config.toml
d_model = 192
d_expert = 224
d_shared_expert = 0
moe_layers = [0, 1, 2, 3, 4, 5, 6, 7, 8, 9, 10, 11, 12, 13, 14, 15, 16]
lr_router = 0.00037
rope_base = 2580.0
rope_fraction = 1.0
init_std_up = 0.0361
init_std_down = 0.0
lr_head = 0.00791
schedule = "wsd"
final_lr_fraction = 0.1
steps = 5175
Below are experts of layer 6 (counted from 0) of a mixture-of-experts language model. Rows are named router (the router's row for the expert) and show model dimensions 0-191. Each number is 500 + 50 x the weight over its row's rms, rounded and kept within 0 to 999. Numbers have three digits each.
After each expert's rows: a language model's description of what the expert responds to. This comes from a sample of Wikipedia text that the model never trained on.

# expert 20
router:465429537503440404469408518516448596513482490434491590523535574457566470523529546547515472555429445505454493493481549564453573585585402608440476472460409465513508478413573477518556459481455497502410497491429502534488398372547530450546515520454471442483445462427459466523437450491546437514500544482412504481536434542374424450437505518548524550525381515506499439474493513420469511475480599466504449428469438469546510465535459560482479434449450469496481476465461466451449453503459433493483542494423459420518594508527459541441510445540498592561467533436537452480504442488488600453
It responds to: Sports and film vocabulary. Content words about sports careers and film or music, such as film, debut, run-ner-ups, clinc-hed, home runs, track.

# expert 4
router:553395457469519419489551469575507571517520483486525558495508455411587536475483474470549416485501469600468533452557428457456551543512476494481426570477507474461583512538534530491591435521470442576392573529475457523410451441506536467511423497400420576501494477432480520440467459463600440484481460411512463479444474520538442482482463516527550457556485536393557543459560510498526487449442528384500433496449428436414513474558512525530453431545438472501455488472534435433392511549433553404493449483457519446518431518585435516521597525472503416521484590497541489418441485487476567468
It responds to: Determiners and adjective endings. Articles and quantifying adjectives before a noun, such as a, an, other, several, most, new, plus endings like typ-ical, extracell-ular.

# expert 5
router:539494470525571578525467534500572549571491572442430504506521487528488520491518481503461429438457435481497499576454469481453448487532494492458512500515484504540451430494480458534445475517457458540465420464482443487452512526538483500444450550497458476569517375408475595573450501427585496472458554420554435496518478485471462459378595489520527457527451528458616475518451464474524517434543463435463449396474423456435433484415527505647458347544437493560486501589510400544567525528508450450536462591513480544475544436527438557461555495550583563523460497449557542505535485375517463475
It responds to: Table separators, modal verbs. Pipe separators between table cells, "to" after origin places in ship voyages, and modals like would, must, should, could.

# expert 6
router:536479441504550433518443457498461475455486497490487586537589472487501571547513479499399438518469462521532555526480484512501430468530497616491430497429421475491524444484524556479510429492481459544469506533489524508451576470478501452544524529494458587524563429428484534533420459423514392506472550509482383476467473510484432470393500572487509427533507523460636502591570446471519526531462540397602476439514430476405453401565567570566583467482512573481483417520520400452440464454413504513441497552565452419486502455596527543460533478481567587490504495520528426500533508404501587498
It responds to: Capital-letter abbreviation pieces. Single capital letters and parts of acronyms or country codes, mostly in sports tables and results, such as ARC-O, UC-I, IUC-N, ENG.

# expert 23
router:566546460468548396533524533546431504466523523453507555482628529468516484556520488613527455556542430523504498574492509507567480529534568545492502575456459438524561556432584517540434495454486456499499502467478506487511551575511481437476437569476417492468471467412469485526401425467489489417530521466423372465507489412454506458388513529503529542546446472514556402547501434552434434475547467456501513469455475466375473475517477512545453480551431582501419390440526472494487507504492385549446491470484477466517577484565391560382486491506520494537444580529535523511533436422594454462
It responds to: Spanish and Slavic names. Pieces of Spanish, Portuguese and Slavic names with accented letters, such as Á-ng-el, Domí-ng-uez, Pawe-ł, Juan, García.

# expert 3
router:589416466519561615520621507501497551473475515494494571537506482435568517568552441496471477541469489489471498505491462557528434514591496607480438562435406511517518488477531582497502571416436436474351542465466493456457509545485499451461464437494527472486564458443554499555499573501469484481414479419433432588503540545504499388490431515609518453536456519532532460579495502499423497433485593501463487524544512428393541410549501492539574536497450514505458524537395410500389447532389484445495526423503462497513461498516449572432525503531497534485444525490511523457528607465551546477
It responds to: Latinate noun suffixes. Word-final and inner pieces of Latinate nouns, such as -ion, -ation, -ies, -ments, plus Revolution, Egypt, blood, Ant-hem.

# expert 22
router:527456453493506519560578492527544517511486435426563542468568481412471542557538559517394464489466426481468420501571469463485549543549553534453525525509437547521515392515512449551463509388496477481464516510484465426387502555506575494526465520434471473559582500393575599539489467436583425474452516398500462486494507470421424471474566528532513551545444542519594532559466488478541447459464458471480494502461377398446483386512536487591482499509522470552434478570379434426511472527522473454476578491468477536578446504541392457518476475510535506501431564446548512412515574457537555487
It responds to: Preposition "in". The preposition in, especially before dates and places, plus table-cell entries after pipes such as Won, Nominated, Yes, None.

# expert 8
router:527411504470609522507519508457458508538476469432543520449494550454505538574554559470413507480523473498504501523545416500449539501572447569495428467562438536562440474453582502512482515471476479548471582466483490527438431560459473459488518604407519549563492426466498418553421481564513464491547527551394489427557463498407422403407508486583546472570488535523483511544569457400439479447532501453530478463533460418458580465495545545627468424564438534542486502464457476457509519523492400493440531459483469517505544506510465574413606418588487601467524532441483486455584523403518500501
It responds to: Place and political nouns. Nouns for places, institutions and offices, and election-table labels, such as city, district, village, Resting place, Valid votes, °W.

# expert 12
router:533426412545475510558499532502498501494547420484500518519540495418564526423458430613554538532437441512446532453589387444437448532553505520462420572448439505526545470504500546579516527426440457512424538477401423545418561445587468511506442564338463520503497460447415479532441505538500466451537512443455493498489517501468499546410501509436485462536415559481538409501503444369533523500530539512489447441425416561455531448452480503519512470502436476464496488567478489475481463627445455559556471492530494495524581502525493423435385459481499562452501575474574457454517477485474515437
It responds to: Verb endings and reporting verbs. Past-tense and participle verb endings and reporting verbs, such as comp-elled, repl-ied, called, described, used, thought.

# expert 15
router:518444543551458467451430534523446529520461496448452445485501559466575471525592423452442475517454431505486522509531574409518511480504548618421479548494462567409444469537479555456518591442481448465487465492401465532470475452606496405534546596442514521541476512450475484480478521408507339467458509488440430456499514513546494530507465546484545529542512562485606428561483487484447562481484455443494471447412404430468514380499426540522507495519370520496496542518429428546505464523473511475473495603446510480571520495492420558486467443540483575485485582491557507437489492374421500455
It responds to: Consonant-initial title words. Single consonant letters and word starts in titles and names, such as Book, Love, Dark, Whirl-w-ind, plus Japanese and Chinese byte pieces.

# expert 9
router:534464416497521445461540498511546491519489466493496631447480470459498526443489510472407410509475443555464636565472476493541553480557494574449437481402437519510449513538488515516427509521418453442394504532412424494450486529479466507536488509440493534548519518495455448593498435448549479478457582472477529436405466553505373519489461526567598492565459569576560443528530460415486505420444608480512462523512488452447470495478550504540456546402409587555486422453507510477487440489490346461481474525493495519521572495522415503529431485553563534511467532455536455423594464483556553470
It responds to: Infobox field labels. Line-start list markers, headings and infobox field names after a dash or newline, such as Official name, Countries, Operator, Website.